config.toml
num_hidden_layers = 13
experts_per_token = 4
d_expert = 224
d_shared_expert = 0
moe_layers = [1, 3, 5, 7, 9, 11]
routed_scale = 2.5
Below are experts of layer 7 (counted from 0) of a mixture-of-experts language model. Rows are named router (the router's row for the expert), gate (a neuron's input weights, with its number), up (a neuron's input weights, with its number), down (a neuron's output weights, with its number) and show model dimensions 0-111. Each number is 500 + 50 x the weight over its row's rms, rounded and kept within 0 to 999. Numbers have three digits each.
Before each expert's rows: a language model's description of what the expert responds to. This comes from a sample of Wikipedia text that the model never trained on.

# expert 43
It responds to: Pronouns and clause links. Subject pronouns and conjunctions opening a new clause after a comma or period, such as he, she, they, who, and, but.
router:595506538527463457431588608509476571552434431472415553485443519537519551552486426487456490414528471554564504416539475453503539522500512370602534432474448528437525497378514453462463446486412488492513466542512528462425489476601537512489499614545502543448560497433512531510526460451391436493539483505421467467469538479550511544501520446589
gate0:467493546557560539458461466617486546455495540427563497541428556495514563400521455539521541463492515421524578432506479571552407479543504500458511475500445512514396509565477508520519530483494471437483501507547490418439540492463526495502532460518578472562501470508553523561536499513511503446367432494499568557469464559495447441513487524549
up0:483481546509439380496415529512531491600454482541448511472605450522572450549555514464385429482466503632542555607518481375585528527534427563495498563456571485515498454504512550548472515489463525537503565501476469464554488494509444600470554494506484534442487464534386603471444573593455588568537461520544426504520507533456520472606533481485
down0:528428577445508521445496493555574602513537484571473379481565496532515471446506517443441509463486516490539454536546552483504468521499486442520421596556553538512517405537589553577455474511457450501498433456416513525415434591415529493492520515531479417519534479519483540456512558473543471480540481467539537512481584474496534546474443511524
gate1:474571531529582550567529461519477439563460454424494509497460405554404661514478449538579476440445531472584454492544471543454493393523466486520530510446440462492584574485442502442474533545553424414502483502580539587472525457492532533528470600462469498554547491428515558471500516518469530400508491445484525497432523522591478449475494560477
up1:476518517439583523579503432450494500407599503484522454423524473464534504348556520532573481470386527602594520479550520546516576381452599522448483618518441550442559509537568432556494517479509445512463511463511569481501505567429507563497521579390558601505546562490535491464444536545528524497412510548453412463408483636561613447523503479438
down1:453513440533511411461468473451387566496520493486489591540490368443470385514470484418560515382521483409527388537427523438396511599548520445534496427427507503493395529449463432482597474507602530449508439543536411608542489430426555582448530432491553473602507460439507440542455513451508464398592496477609478429391461521519541491483465441454
gate2:408531548375528474480458520512553601496378418621509567507538430500509474484441548543448537490557608535512461474488540458607480529533434497517491466565493543569511456553457471428548499445573510526493575438481441484512492546490505568597485428439498444481495488483510493476448473465458475472542458474543576582491550531443519554459496506540
up2:477564523418496461471483486516494521547504456542482532501459451557499467488458526523463558556507525510500459482546513454497583540472514493476527484532516635555459496561515500570574505446498529572466532438521420475433457500586453511532369537422514430491502422426543601474505566500450475479548489449513556531399491498451422476412429471563
down2:372651499514468447492481523434445408510524466530518504497502455553573512514414412459542452456529447482497469486467481526564456462528523485572543413547464460394453478489476495508490440513529446581578457460495529484506577490532528483537501618525400527562508480479515580497456484527537510459451537475467486368527535461550512527507445544537
gate3:555407435496548526459448475416549504468570507516530482474481512398488529461571524551537547547558537508464409467464544534467539418458538522489406586473520610427509382612525491491542536439519509551439461482444452376517397560596459436458484439483494572506454540536528497563514499573501489444544568412562417458504599425431479374528523529577
up3:517480526502493401470467596460542596492549438546467480481494475408423442525609531547555530463542469573453519417473535469519453492536455427475474492456513506539461420512484521438522457601456552472491462526406519424496534508535472519446442480500532607475506467577557590459540528477445501484536577456497473458485595433412541445493543490488
down3:548490466535448552473430420517488554439589455527516536531445439493475550420449528581567532470570542532531555504457553512537469503499500469457482477565440484566526492616504381398563563490509569510550413473536457442506431585462540449536531475543482627538507434472546574534470454532465417479452606590475514456560464505527404415539435325509
gate4:466537425482381595509459424508512562515557452507538522440552462559497493533508483568485529530463510542529559452504586542510557584510496516562497524547496499547486596571526456540530571492514551552400475461475424552521409529499526509499358460606407451532478521470516446509473505484504601425498527479563442498567403463565487472472566569491
up4:474514448556461542498424530408481513566537384519539531546540487546489496507437494490581495566487448570422486435455564404482605574462531553556471433525434528485544465493546421607522500485491538602520461429521539507451533407570436453522459518517505487460495537445427489570438459535465583455464556500619469474554408461493506489497537551555
down4:504556481463520496514508471580504485415544488495570474407564478465443509480527523605518515508521534492517561585515544508442462472491445490510506501515561566584473442453524546577437508525485489488431528535463491539564390507552487431529488466530585506582403469534525482487429532500490560490491385597390371563420504497471549436517587450362
gate5:443526480473484467467478487505491429546485552524507509566516540467494537552506543498523482545520516485421508473424505443518476509329468500535530510462522568485444456511484469531444504445498513519518416354477536484577459554463562493510448487504528500440544468516381488532468415603493474528405417548459454507404526523563461486450507466559
up5:460594504482525391525502472547476587431428567522541487541497513555513503516545494538442472462489529519471489441564462408578459403466496497504541462469498500502428504586459492473524540372600549513391505495505504513510504504526519507462357547528495550528525531534502532527503494513523445495419355557429452601400428564417450480465471513516
down5:479592496561466500434524570463434537510608549483508597438508533553454457522474436355412543411549516507450446527523453438441512517566558530534419439476596469489548518468477517450533551576492510458505581573583509496487545377543527584544372553522418468523537481475487588472542472425499379433473486584577500489482464415452484455585499470457
gate6:500523488484471498476464514500477483507580495463490541438481474476500497463485495523600602499534452509508430539502465529436521567667485554497427462477470510539504474533497513544625506522529491400496475459481506374502443452495431483452538444568526574479538515450531474529451576437539497477452463547491511470544475451456542533524568510570
up6:514572562570445481488437434474433456431532449489511498539540467462475440525586538513551535509548482508501555535603477533492368472540563497498433440453493528543410514543457497553583493498514515481513506556547490503469571465478522474495469481497516548480490409447549487536480580369494453495468422569447454575422508450437517514527606566499
down6:524551536522503497474522528409409523487459516521433435565444515497463577559509436448474500539441469589467539543462342473485456549527552576487461456497456451487538486429498555413536533506496472504489513499406578351491518518490619534406494510508490534430508500511574447511553533535497462502525450493532460544382499492486445422518507425534
gate7:554525490592421440531485513564407458468535434491490511461553471522531468518572512559516505502508516538531594560617499534586387494499498432502510429516470452506454504475592503573543497482459475501504431483505559496476457545435581581510473527484501461417550409328523550484446544384490448542428501523448426595512607490438437538504492439475
up7:459549544485536515548546476492577506536514496481493536513577496454661462516432401543468431459470392501491469500485482536532580475456555515498500557529460463562482501448528452540514577532552524495517515533523514481584444545572531385463449450528580504495500500496446422513507541519517530534556432437465475464477483397586473390504567558637
down7:552486434494473492585390572521505483487536547462513514488489459548461467447557522674451526538419493536467470500437527442435524470500483494536477562318524427420534558506494502582487506547455523541456520530434538535463520444441475523439533512495524461465430487565518541528474501583442498471486508503476594506431511514446515452599435573461
gate8:444534442541538533606499451569591533530494493577612419437561542493505571534595525496506527463423585396388545577539491562597489463495456528544513436565459423456452608499554514416521501438514413555522468565413443538548520509498415486523485443620342633556451522494496556454445524484512470469481435493465448569501470500524388531551573529459
up8:477548468595388484532475529484587454531519474545493547467512449452482492488519483570492621459380496537463439596555513604498497516472529552481483524468467531506550560533573565586397556577496477495561530461531463538547449465524395430487520529443523416478459447499509511557593475520522524454590569466508556501465533472488551491484406528471
down8:476434400488519473507441491551516439479523548503439473513475484543478473506469491553505453604561462510531503504432553476466511501421375453468476494462521461517503531545412417469446564558481482443591530428472481482629506563497529436446491445606527466500419492514566481466445505524585539511485598584476503474531447515535507464554479526558
gate9:488466440555584553462566530457569583516573520586489502476523475520457552451415533553441474528499472426492467500450520450490510557478517512464476483416527498512540505491586467484461543603453500480552501502538451548520486492535375498545497505450518452563525368600539535438437467530575524402380567625508535495527499521489571441481531508510
up9:546545489513526481520499491578459531496470497534595539528480486566447538509418523578402490546490409370465504476424600520499467499457483518556460505442494515492559513481554516458478501555485513459531470476490492502510502544532463528476486523513567520531502477603437470383425495542608560442506495541528575505550469568451582508464445550483
down9:480477418480544433487527593421493540567435505522535514395583454490454359516544545422519463549516503502512471421446545445461439541576490465463442533561554520452422533466500495456475448515517519587491463486441467455565552424521509436590499498478504538546507503455402444537522443515414539476461546534491456444472685538415463508426495515508
gate10:422465466521511456530439487448585522435486527376503510619450545544509491573551467516547477416511472555470526491592528507552552549573454442509434501503438566452515466453481542449480491495415414567525510413571565479378468498521457568410445554443535550539583465533486514471494388466430471497467573477466579586506468462480386491472497523515
up10:478421535456553484494445544480434442508615501578547546529504441463508513543559473482526443543503463424469485510508483499418439483511548557487496526456505428451396499502523580524458565565499427488526609443487511453584422493503486471408452450488598422528476497470597400494511494538500496506571471509494595426455482632496487490467397512464
down10:474522486532432542427464535552456559484537527425430444532507437502563442474508538648494400597459537467514484482522444572489470491529540436489456514496443545452552512519620457572500455473548503491472418532448553502514516499394496526500487457487608587453511602485492513456546418505380536507521411547497383519458475555487397468629441524496
gate11:503452490462498483563517526498481487452528477541564471520494520436404526506434464507519495484603459485445507489540548498549502527483455520515461536494472338611406548467541501503426471542523481612552504478500520553470585486502465429422564404544446474478442451538477441472477515578525519514502496397573557447527562510438545437565583529543
up11:530458470446462455535575490445406573536485612538484468558521476487521601561488541549531444508551497564403502436555562562495587517531444602396462606519484412564443593446468502496478535520532538526451493408422578522497444518528525511478507534462546517447535532500455464496514514521473429497470491510521553461536536455483476493505494648483
down11:508528504516467587397516470463508546563484545466592551413434487503460495506430457450481470397509496477443462477387514535501566532564469477491432545497505500527372499497516532519427505521406572456474547458534495502581525329507398473583515475511489549491447511593387530550456515489477552439504493531518466580446580474501551429604595547459
gate12:438393452498498558600531394567450476544557473532553449500535508543422452416565512494498554457471486431496483522537413609469430456444537528525487570463579524569513587526546447521520591591471546472533470449545520438501583567540447482456408474479504346500474510532519482448552508541528503577450516483513580480534451376462521425497537492490
up12:488475444495399483523531484597458493571424392519464485497443666494484521511565471459521524464490454473508409497534526520463523515559541461559514520481442495514473547511527418469429434483462535467502514510540517517386549480588561517452458582544447453513443536500471520538531488529423495534519492504435443533468542420575496514529637488571
down12:463550540480491470498503586563512444493440476487542505410575654510505509545513597561495575551445492487476526494546495507540514416520571520558474526440496496581482514541479505436525491531478520506561482440485431447506509552456425525545395441476481513531443419523513424478424542462475491479583425561540517506546507465485416419517503491484

# expert 57
It responds to: List separators. Separators within name lists and enumerations, such as and, or, including, slashes between band or team names, and list-item dashes.
router:579539553567503418563550576468517500545437473591547480510421582455508491507573498485461542456413441479498447501507494482480508562473456468610487487453438529455419516440606553474468450525434578533503504573447432600476541519619493469441460554592520497530460487533606574470435566411451441490605459482395510506433546497466480523481483421557
gate0:476421462519518582532516511498565550491421548561406440564592427433516495435524599458536431478544627485531582470494485533517569486524524458469521555591475610445474525529552551476408536462505527562533555456503486497502466480493471336437594500363545410523507495521381514495516537440487486569445512494438443566475402517534529531549420474462
up0:473500460566522488532453535521541468515412532558492508552556471481494569592446498391568550566515467386390485561527567543497492556560471492503496412571502500535558483476598575506459410488549483460544536463425527509423535395504527429484546438474547531586548448527420652505475473505530549480495486510513588506596473507481597602519413508527
down0:487466677536450436480396405435512493488570524466511540514587473514476491552431548358458474458469417467485536507542451475520519529582507464530578441536558474520407544420488445534527525414411439501600507519400528537498566519438486520519488588527408529495503558528512541443570520523435513502387437501551522466663538375484494588479535522498
gate1:493521456510486544521454500419491518494513570414522439544542452637384505465436471577512491528441446496463515528514487557461383484498466445584455498467520597497642489555555471563534595595543527482484460480427481468435487510400492497429478513502486461451555523546448510541545443483426556463570568456436578483500486542384457504432440586547
up1:460455389522520561536410440525526516479558410474470581538443502465541493563568576517442504456530511541504494509490579412585540577469546477453433581621513446467505396460549472495543458537509500471597519476462502478533455445558543568496567460444503512587491569521511506518492526476520422544443574422548458545592529494553597416592418513499
down1:555530498520561537539515652520607580586604495572455494501390463435494422504498357539520538542538429524398463533509515546524565518460539474566551520454546465499521572403488526467484523574435492496534510513538496603542564435537521509493486448505549481488491481512524515505425444622563505551414504555513557468525467495404479539461477465517
gate2:581501554518518552564525490598503450512592462481523499453497486415453518509429419459554510516453455491585501595488554551420546533486461518538571512477491500548392494457504495519322501576477471578443549480503463517515533497562469502464522530510574479452538523518489539472442509493455388510492507561522457473518614442562483572500505546506
up2:544473450501582604461545519549562534449587558380604425493506533491482500454406396523478528457530505545488475399487478510442506478414569466506495551559558558492472457512374475480540487491621551573488460517499568602543441446519512451498552506547470484393520552548475491531468581488505496417530543491497432420522505455536423450473536538539
down2:437492542511547382493522478491403520565472524450603523460425495566628516365480528559509475479525495495491369499467580494560514450476411479508561540465526525492435557506495418542491428494499446408463491558471526515631432449547458504355435432518492498454547511425562480481526476438562473523506527523523447523554444615513532523490488504451
gate3:437449463455548501406477490602435467455561483396561518485539516643437534490501531478442519528542536514533532593657510539511490487566441475496538469484456441494452515506518498534445483518505457511482521437473486550494565493472469424518540516540520426514610529518480495411427458385529529553497511492434447536454505518533527466507461487482
up3:463524556511528549511482519507549528475540497560472530527511453411633500533394477498582452534495510419493489454528511454554532485421460483456523543498648523535517511573622443510538535451530515505556469451495600415585437517541482524503486436510602471417483463524504501535462592480486465461486512540543547522468577536505536530524595519553
down3:433580430416518554452489507525446530467514499581510550494555503524524444581441620504516494605468423441503502444530550428594457506523425529551511459530439513511462544506546509539517462490461551468507492591506450557423531437592474547546628377516536480512496618446426481502501532509477455562616519531430594533488573498475433508494513497534
gate4:514471515553557499550518530603497542384449574539463613424506515472379456464470470495498451474502438459542469495489443605444519477526389509472572476380537500470489577520535479433531552498488441434521540491476451409484576516513522581534562498555480480527464415448511487555573417442524461493466414562459546463594533491367529462524478530514
up4:459467429522445497466468541514517507488498575496485550448471497484448484450516518486510529457526481523524490505496500520490449521485505606481496470532438508463537474530580489447547526514436348391481487397532492502533434490498503600532561436455470409581566444402469424463505409512499457506425548520535560402510532469459459543551463516545
down4:532477453535465501446440561406536388510524438531397489530476529509531496502462590517500572512516509461556533421440544520592462558512466483524541551495527625465422526460324492497548568506434555510541463492513560505505467420539507494445511451473543450502465455494473488500437544503469506419513523528528440490549418507463548488537578421494
gate5:492506497506436541505523518463452497432548516520506486461507447528553445485509504565492551445478540568528428521490493562397434525528564540560574525465557527543456565449525498487508509479568520507426475473452516542506414511543525519659421478531549490503413481501515442475577491480555524502453555478512496567431489455440513511469554540459
up5:538582443449471576560506466537429495444480481499505403550493538500433442481617536495472523488423428515523502495462524609417474474463457495484442432531471456489461447446495473533572382457500510624537551522442455546483471435526516499585483435458460530470520495485541443498471511478471600513490587446558432454470423491503608600464504546536
down5:562483449522571570534441523554499606485545459476470448456542538442461424464448513499467484458508534491534454466514503407404517609448387519467433446528486528561486516456579566518538511461499432563542424541545512588471525549536519503435545514427461476523453450491476565464424514459510520475438393543468516509421427430532560567513460523415
gate6:444525411479558527454530514455544625492576585518427557510550439572548474525516520506522503452448545479442515521551433527470502426551571504494541443562546470576546506559511476522428494461534470379390434522490544499597559395470584547486544442438616419587522393477523505468489541445576441467411429536488483515593490512495393420530537461460
up6:456476456506466489436488510474494546504501597400410525484508524589426476470484461467469437491499560496574506476465375491441469465453521393402516474463485505501496482603511505514419498448526485376469430514457533537453585431563552565497582480566448542591516457510606489530482494426592532501493475608520452442497447427577459432524585505409
down6:577508563555394492466518547438468545486436472469590407524394472486365474531508493560446520520514569559520416495502528451535411599459493467523491563479512528566439498428465480468490466537571502428596561566594463475412553548520427526503483468622440499554546408542466536561531569614467582473574468524487509533427576471606560541477538420566
gate7:449451432540406515585533475523454516504468467493533546517492453617469562528526466477500505551489492513629508532557572537493487506469524578540515425637431500463529463505455548559483486451487514532535530510480464557400442494544507561482476481526458545564475484511556523528473512517546504449536536459465392618535479481518563498531427555488
up7:466403502518457551478493513517494475515464542479432538413494461533505429498459401577505471550481488405550450548548513563394516505414435522479632451450538556476501519485522535543419452568470517452436505540521524431533486578508564553377574483581546473530490519513424556472552460595575545529510491566392565518409508537479448520514446519487
down7:588519510519521428433456562548455547544531542555571534536536472435480404452510484394451449436496474456403494446479501523478551443546509527561455503595550538533386528433497534519481481463523588517536546467497526516547546511431468470524466485587530480514468583583440492436505484434561498427472451454537505423480604453539520463527503542513
gate8:482549491530567550513501373582471531547568519439599515532443475501474525440475381551530400522536418530474656533460551529528440473530510514570467510490550479566497469418596522467511530567513475481520468401457523506394416513483463528502514522497509474454522563553471508506564449530465462538440464469546513466507485539533575557448457533461
up8:439502459520537459496494434522436496541570580477505483511474451520496508456435433506463431462502520442482529485496449571486509457486503496518507511544585575539413460520569542446576496547622422444528539523540543493452452576480551494522543486474550441464587583541502500402526412530454540559398502497553528464555451493442531539430396506496
down8:502415505482520430533530489480408568512401486503590462567432511506433548494532503418554476454508512521502459527527495551466465513533485492496551587487472499473408498439525462448512233511518415467497546481459591515478509534529559515483462469510548531512537522427591594478474569605421519578413501500535453472538547454516564590430570515469
gate9:536542476509519405480498507486467422459539449543420489522484529531580520530513482534429534476502455541523554597542448573485585495495478570553567525398560413473500583574506548480453454541451484383530437498555501567578476539496468506583510542461432457545519499478520443552485431472487466474389583461414513473515545404445516459519545494444
up9:491581465567494457579518493502494510502614467468419477534498507473553493538479513603523597481427394569577581546533377565593576430384546521527547446424542490482455523598427629472444484557455488502594485575493570493572528535562532481456447495472497387415487484539538501607444526527520467498467487453473524508529468398535525517525507452518
down9:549445515466512470550536352465552523464487470467538500511408520528503532562500372543496584511405432490422400560493596470447457544511456493536495504489580525481487488526489521537615527521487568522501415472524452491468516562426498491455483607516544454446538503572403527456525509350483460485520465515473586540472602488502473441489451481453
gate10:567493457479577478369409552498420517535555532492571467408493568515459515382485525529495432513469471570528452620477505525495601499630466502547614479399498566542441499475516416520436534537498546572430496515526497493506503445524489495511497568531550464494506452532547556472533499547553492503518454494420490541477541420425516467509519493422
up10:534470427432554523423495595391471508504534487495572478473533527493449482620525447558502469611505413633330460542564511547511457479669473510483482510477570486500377463517447471496543480533479562552493516476347448394564525456480485429506543479590551446473500553552459485524461449505539598504509488517502506474528508522461477405496438534520
down10:536487572547468449565520567584458476538475490483414500463458583559525542445467529618471586473476592546509516426449490520397536530467500507503460476525465552479440503368494461435575506464427471454515491515481531487534496628470491489381441631472512450526498351530426585482492529483528437487499419518451447513532432623488515500476527501518
gate11:535462619514488489504444446467611422551541532375444495475596514544505490539567580473534482546444520480507498479478519396546486548623537636408559496536425528558627469496495559464491471453519498628520499468536540514485452550485485500496464525469491489582552583361477479492531474421507559472567505460435617485550467455428449511505452549499
up11:529494471499537438496416426567560465438517525490432492539521473443449596429462528528503447452550448513444499574530486470512402524584482512427522402534483471533557534515447462531446442468506450520537582523584423483480484494362487508550605553548544606557520408500545483530427599433640582537483469496518497534527489485510466451449565424457
down11:465490441516515461430482389526445463538496459563518408486521492565469353530433487435598489494548489508464503495573541564563452456474497602511502479480500572553469542539582496558398571417630450534494474463436495478475501345481455522421450484504499427511401538528425585485501477547460513496480447548519540602521460525482495482552435462626
gate12:484487543567457541457459401483509469474434526515550481487498486442566479537478581432489547474431451429415529562542489592515510501459554446464514466411625563518681497582566434490497490482538428557471536517569493535487469507361547515495449521342482570529514500579571516520473523512573466504537471454503481474458471486494494543538506489478
up12:532442553521479489477490461460517487487502520447498474390477443544539514486417508555441553485476386432516544490533455519525544533461479469467483539434472499536614517540555478424500526502566471415503529485619532559467400494457572513451447577410454570446573460512546469545507537562540508536511487461467458468476458483467499506485491501476
down12:489542457521459439429538448468479499508527528509467474475612445536511442578526550473510503558526531506476610480598439450543448449534493497497499534533618442424517556502534493559564429407554520527475468506543427438473464415487552568518529471527542484497517492492449552524497450464512429416557497509412533440469515521473415475465425487457

# expert 51
It responds to: Clause-linking words. Conjunctions, relative pronouns and sentence-final punctuation that begin or end clauses, such as that, which, but, when, however.
router:473448482440554469460483522455586560473472459500422513506396583549433542534512494497577426503586456521504491455461525493492549548440468407548515461500512538452565454413475378496467437495484454562538565528518508525437447540520576485590551561499501449510559662468538464458547472410429490548496478525523404488535529539521489484550485426546
gate0:490608456461566515539553486521501539515542497482502455530574529550509537516461501501505487510495521513474484439529492483520515497488523418501411384439533496504530474475539538587469512578453495556528428505465542477522539478400360451479516468519396564578527503479575436549489517553554438459483536620458521484492573554475499565450575462531
up0:526477448453558462523489451447488494508488484488522462519590460434536490474518491524479468516511509503518499556536354520516583446548482497459495502500542553392458538507565446488536549520513496610494448442484515544498482563484473453312498486557513439370510526545488431537581495557540429483478419511446544523488440544539516541592442528497
down0:476374370404447549507537487534546550518476489492502416537519532372568445532466475450547491488515513495557528405444485451535639468451444518441436490506523531545476500516490491555523478492525556556558623476545438422545518498485497612541512518405537460589600506511535416459552587459561445431399507523484493578461528489532583424429560550432
gate1:544524456442423543507511512525482450529493543499480509540421517575478519476527543477561433526450515581554551424492430431565528581481415540592512556482482480544495536500457547530441513554375510544438557559502496492440515571428459545503480565461515495518519478478512430543493465560517528490521516575498517476459544550555492498513507515424
up1:536531488557496483578527515447511544501450484541485514538606463588472595390527595499554572449451529504536587488453511533552376509517465465455499620472389463512459594557557472440570541502498414403518410482622417532494571578503461507532609484452506515511486497477556528586520504492503570516437554489575475493620402480517576448478486527482
down1:554514445471599486579521441515441476503414530516526538485559560580479547465464585435473616482583582492445527532501580510514536540542520553497451530527644489452550542483524348488571448496489503500462447469534484457498531477453633465457507450498536571450512470447446571557480494465523572516511502555487477530561422584526544487576483481586
gate2:400462499500543450484501425435509427465424558514429521505513492517548470550528628519462465485475440492510539552511454539518457518468567535430495456477498507482532497525482493555496435549471580481470491402363459543377437503544575454475462466447478428517513544495538429448417438401551540531335501532451460522592459512473533544554456471543
up2:482530465491373466476393577442528482468523357590521512559585483537451482450462503522472490593507510536564491468472447502537493476506448512592556570458601419532463551495556544490415551575542535489506571509483471518577471487553497376454472538494514396527484502526475523545515537489484592554480561516473480526428505429442502392426567491428
down2:563536406486492448465449479612468490374513446437548488538431504528572421545539455570593475407553405367510491552479507553440499461480446523526458455422552567561504515531589484435576509638525449544496583531506520518498514462483518446563526509446531518526464453534520489494430504567518448393625534480497524478448457470497476475461494535476
gate3:531505553448555413540570549509503540525458539492580481551504519478540593458489522499494515575442611514527542466476403441437493614505455455543510524537445475515502525508382490524438484457464512532492485448496467492494559444498517599520503603472521514522561363498561469533472472476488480480539482545508545455497565523584548580462501448468
up3:524567519503481469416455524481425432531500469573490599501467508496518515554383515477374536538499455500551452493544535539566537486501437575555569485488440454441465554582483608495543550488527574487479445518456567578460470415460560490441428503486403582535395389456437505557471557540559440484552456512514513500433490466508511547521574472571
down3:517568530497520528606435379590474444531539477483583473474539534451425483493515515582418545398514456509498470527399510481581458488489461557457547491431601498496448480526445528477470516586497468557435448458510517454531480471508435449480459449459449429570415449514589558511501513521559462428460492499579562474563433438488481416458499591541
gate4:555622532499534434523490546530499525445515488538525459474523508588454515439567510492592616487577487488525619528592590497577460495468495529518502522498449523544453497489592509465451476490595441466430469476596526570426396501477471573518545447423492494490461492492455466587518518609467479448483512502579543583510549428540633492459566545546
up4:541486468314532525362452467500500529538509482639552535516520546479476428457478543529484476494436424490442607523536453485499492516480502501560528515468580494498450430513348516604417520439444537540443556513473561481502408431482574452479463560504501525528490404449504519509452528514529477478514426547607603497430473487491503500434434432486
down4:431542645490609558527521432379517466453565499530455433423527509470489643527428575451486525485509570556528513530620475506524453492456519453554515466471465564511585478582617567485557525571497505497555460557482418404500474586424418441480558487458497473405563472399471557397426478508508466499449498524512484556544521464537465609500537493424
gate5:420485533597440451545509412522518419521469578547524513535456508566588489404531527549495532480489497548501455433571487593472498480384539497491481472515449504514446524540539499564519516528491469509451475473554437491420464506539540552604520548358494436398452444488552526599526515507478575542393497512531475571513461536547502556500448398509
up5:441485628588423440471454436523569579456464529504437493510453455513519496457618502493466417477502462488495524591514487510482490394430463513438431473530443493585491508497471489593492472410496511550528468422512478563436513429536513519482495506498547519511596509522541501559474545510497501475421507437480392506508414544500504553473415438532
down5:470533519458494506516525510441555427480462570577468425511460410591455543526500459495461493538454472488502526551596493534500375517500445540491531581450527477504493498465465457457441477493593442483550556527516506544436552512480534473517523447504466550519505542544555508402484509527444557451528606492527558488465625505467480513488566419499
gate6:514426530444534532424516491482521496506403529512574507566502594509502460494418495513479515406496502506512492500506537460532546518534486480549481517488569478466451545509432457502468498505496508466468476449400485513454559488560521521414597432517565511585519465448488555528445517477400472484388441453532499618474465517553474502385546412695
up6:510528543537529474549513479529535509497496555596558532536470446507498533462452520483451540483471444524477543550498559550527428464484429509509474530437545487562484477552541492466525517539638375423447449469504509597457483524534537469499523428571463489477511388531473510546523495528501568433476611481630575626520556484450582544435541549463
down6:498440484531477472488452480405455474401524449521429442488450559564526482501481547461512477547466488558500475593586507554470498538468477444486499521455552488564580571464470497430524418570440490508544511528510508469500574514485403465516507519444477501493500511339511623370482569556504543570586556433414547513432470517450567553491545418467
gate7:494475476438480500494496480499528527534538444505428449483552492455471447481490460558563474521482539516499550626521502474431448527568461553576507533467542592449454554498505487520326486576512547493560514484473389399552523587591495433469457461594489476460511510529582473366510487447471524513571468567465527468377544496500458499544505437442
up7:512487479422492503538541608438546582492547397439529482418505502517562503383546538486556489519479588496498530580529440455520455508581486481461497472493475479559585449479478414588582460462481513519590417457579501446503522534396511564468479533399491506565546479548522543417498531475458509519445474503442583521560469595357496485510531404416
down7:476423444525561525486447575503464542516468517474588518540516401515525396579479402436460550480445498393530503465511475399462521473428443543539534579492491498481547507479487510539489486508463504555506503478540444501494452461549462439424539503510495458489519511513435495482410483521454377490483612524528505461483571501483550525427399574526
gate8:479480406448537472452509466533491531455471463484512380569523511515474636475449568493443496520422531551489571591570503514483528453557567503531565488431448525471542460535483559521607517500424417490532479546540550555484490473415377460505539605521514632439558470537440522416325609522438653494377469526584493519660433463491479479562440466513
up8:451403428423468548447536489528530560566529539525473509403509480436612603498424524452402495495540475511467548476573488443415558450468550445494458472557624596452646484485538443493604522473545397526562449442438399564442514500428472459517480481482542397427539459504445444534485614480523476532415478568455494436513438455516501403504536516481
down8:477464489465579497442552503467493494478449460454420542526442483590428461570550540497510490454512568541510492461519429535534431609409573488523555477557480459482482533438465494501555472501541573466520538428517553488540513458424493495537475520467518459499480558430430508555605500490450572608516446477522477445504451523546568491662511503502
gate9:471480444489555506506484487484476460504475510503588447588439483496508494546482441574491498470362456504485540536513623518439492431449543438515501511461389589490536514530538455489606499484421423469456569465536541480454441413591443498554504493475499551507518499521455496529509560573540530532560569498581510437564411587454562561487393609501
up9:550528547511562489503504435476457539479508498423445478593501520494499450473501552496541536530585502582493553519583402390625467596501458583508427519561536515522526560522536521563372496559524533444451457544529548545516408426539517416458521481459434334598482502542540598423497517540457528483470515521443438427554610427453556472520484522510
down9:477588539433462616495552485419455461527537555523455445559500470509558501490510462472555528547537514554498511478469537468511547464511491509493515532459513575496573524504575467556447532474554596554428448556502452556556422502507574521492481451452479438507451467444454467549559501450527523404507512632394548525429555393459549520442486418460
gate10:522479519476443561449415458457511447529430464558442478491568513463460389537514469419508509504477569478545533548522536528500558537589523488487518547448498447489511427597535545478402522490449456539488503464499463511526500516465503463430476493528481439415488531541389461511559424523509497525481559582599494496518515546549414582527460501537
up10:444542438535556437479495501507438543516559491472537548574474485520448508432482475545500609461442422486540540565518422477453517552495451440540542514577533435551410514469504487508476497434538490412517556495475560457505488536492444542603413555464557521572429452518551533527461536507498560449494508413464528504558435375468531499477573424430
down10:578541557517453494493454578489515528538447455422497522556565429512509488447487436577472459456400469492512580453424442533618439471444488487547551435570505474556493515583518492571493523497552499505440459461524530506527543438501474443470515449541442445448480489440465421547443501540489412500539517507494524466459531423444596589401455487591
gate11:548462489502424436485497500543565529502522583445585606485509489405545463361568505451454505439457474485460454471518388460550601485486576507505439518386478537444454518503510484494504482615518550571482452509585456498557472522527391421475524497511469488423425502477511481498437449422535495517568517481484520622489510482490430488570451488490
up11:586402488500391460469458538582509545484484479490507621563460518447453515383540449463515526520556388510457459514499436508494606458501482556561436463507508569454520548526455469498434485621479495506497591580640501524553481495467402366439392503581458479483462523511551519525401521469528542551598506523502560527554557453523477465542437470452
down11:520501594532559429616526614551565498562530515418486539506458480502456428495516473329453516453557527429489455479505484438443603582475484532460426586606440526457446507533503493495448584434404488530586500520431396421482517533521413498430417639539453461500472475548489479477493497464479555563455507471539476471543594584507412449501557498475
gate12:449465539461464606489404459467496414524402539491446446577586542458516584452568532480434446476388490446471519454636501497518559586498492543519495510522439505437462547523440558496547433438480523477494514445424494507515543463522523452518527517489542548495535463503476433568452514508574563443547474589567616570429520476533516583572555551551
up12:538407460483527422541529488497531535484516422512504497502454503470492495510412565468568467502568516591461533514449516457461528427476562475454388530457549431529467467395383447623510441510527465453506470529480429488453561449481642497536429461439523507560481602463580537496609537483492500559483519524464545425565560609532505462454445457507
down12:515594567576542563416482443499484457493463532515535492507633556463588577510512537677423476496438544467593574487603463545513413445463514603525503501484508500478452548560585609449586537462502516504470465523474505485553529542462435560500485480525546435539457434535464512489428422518535571471601443612495612562481458443534555534512523579525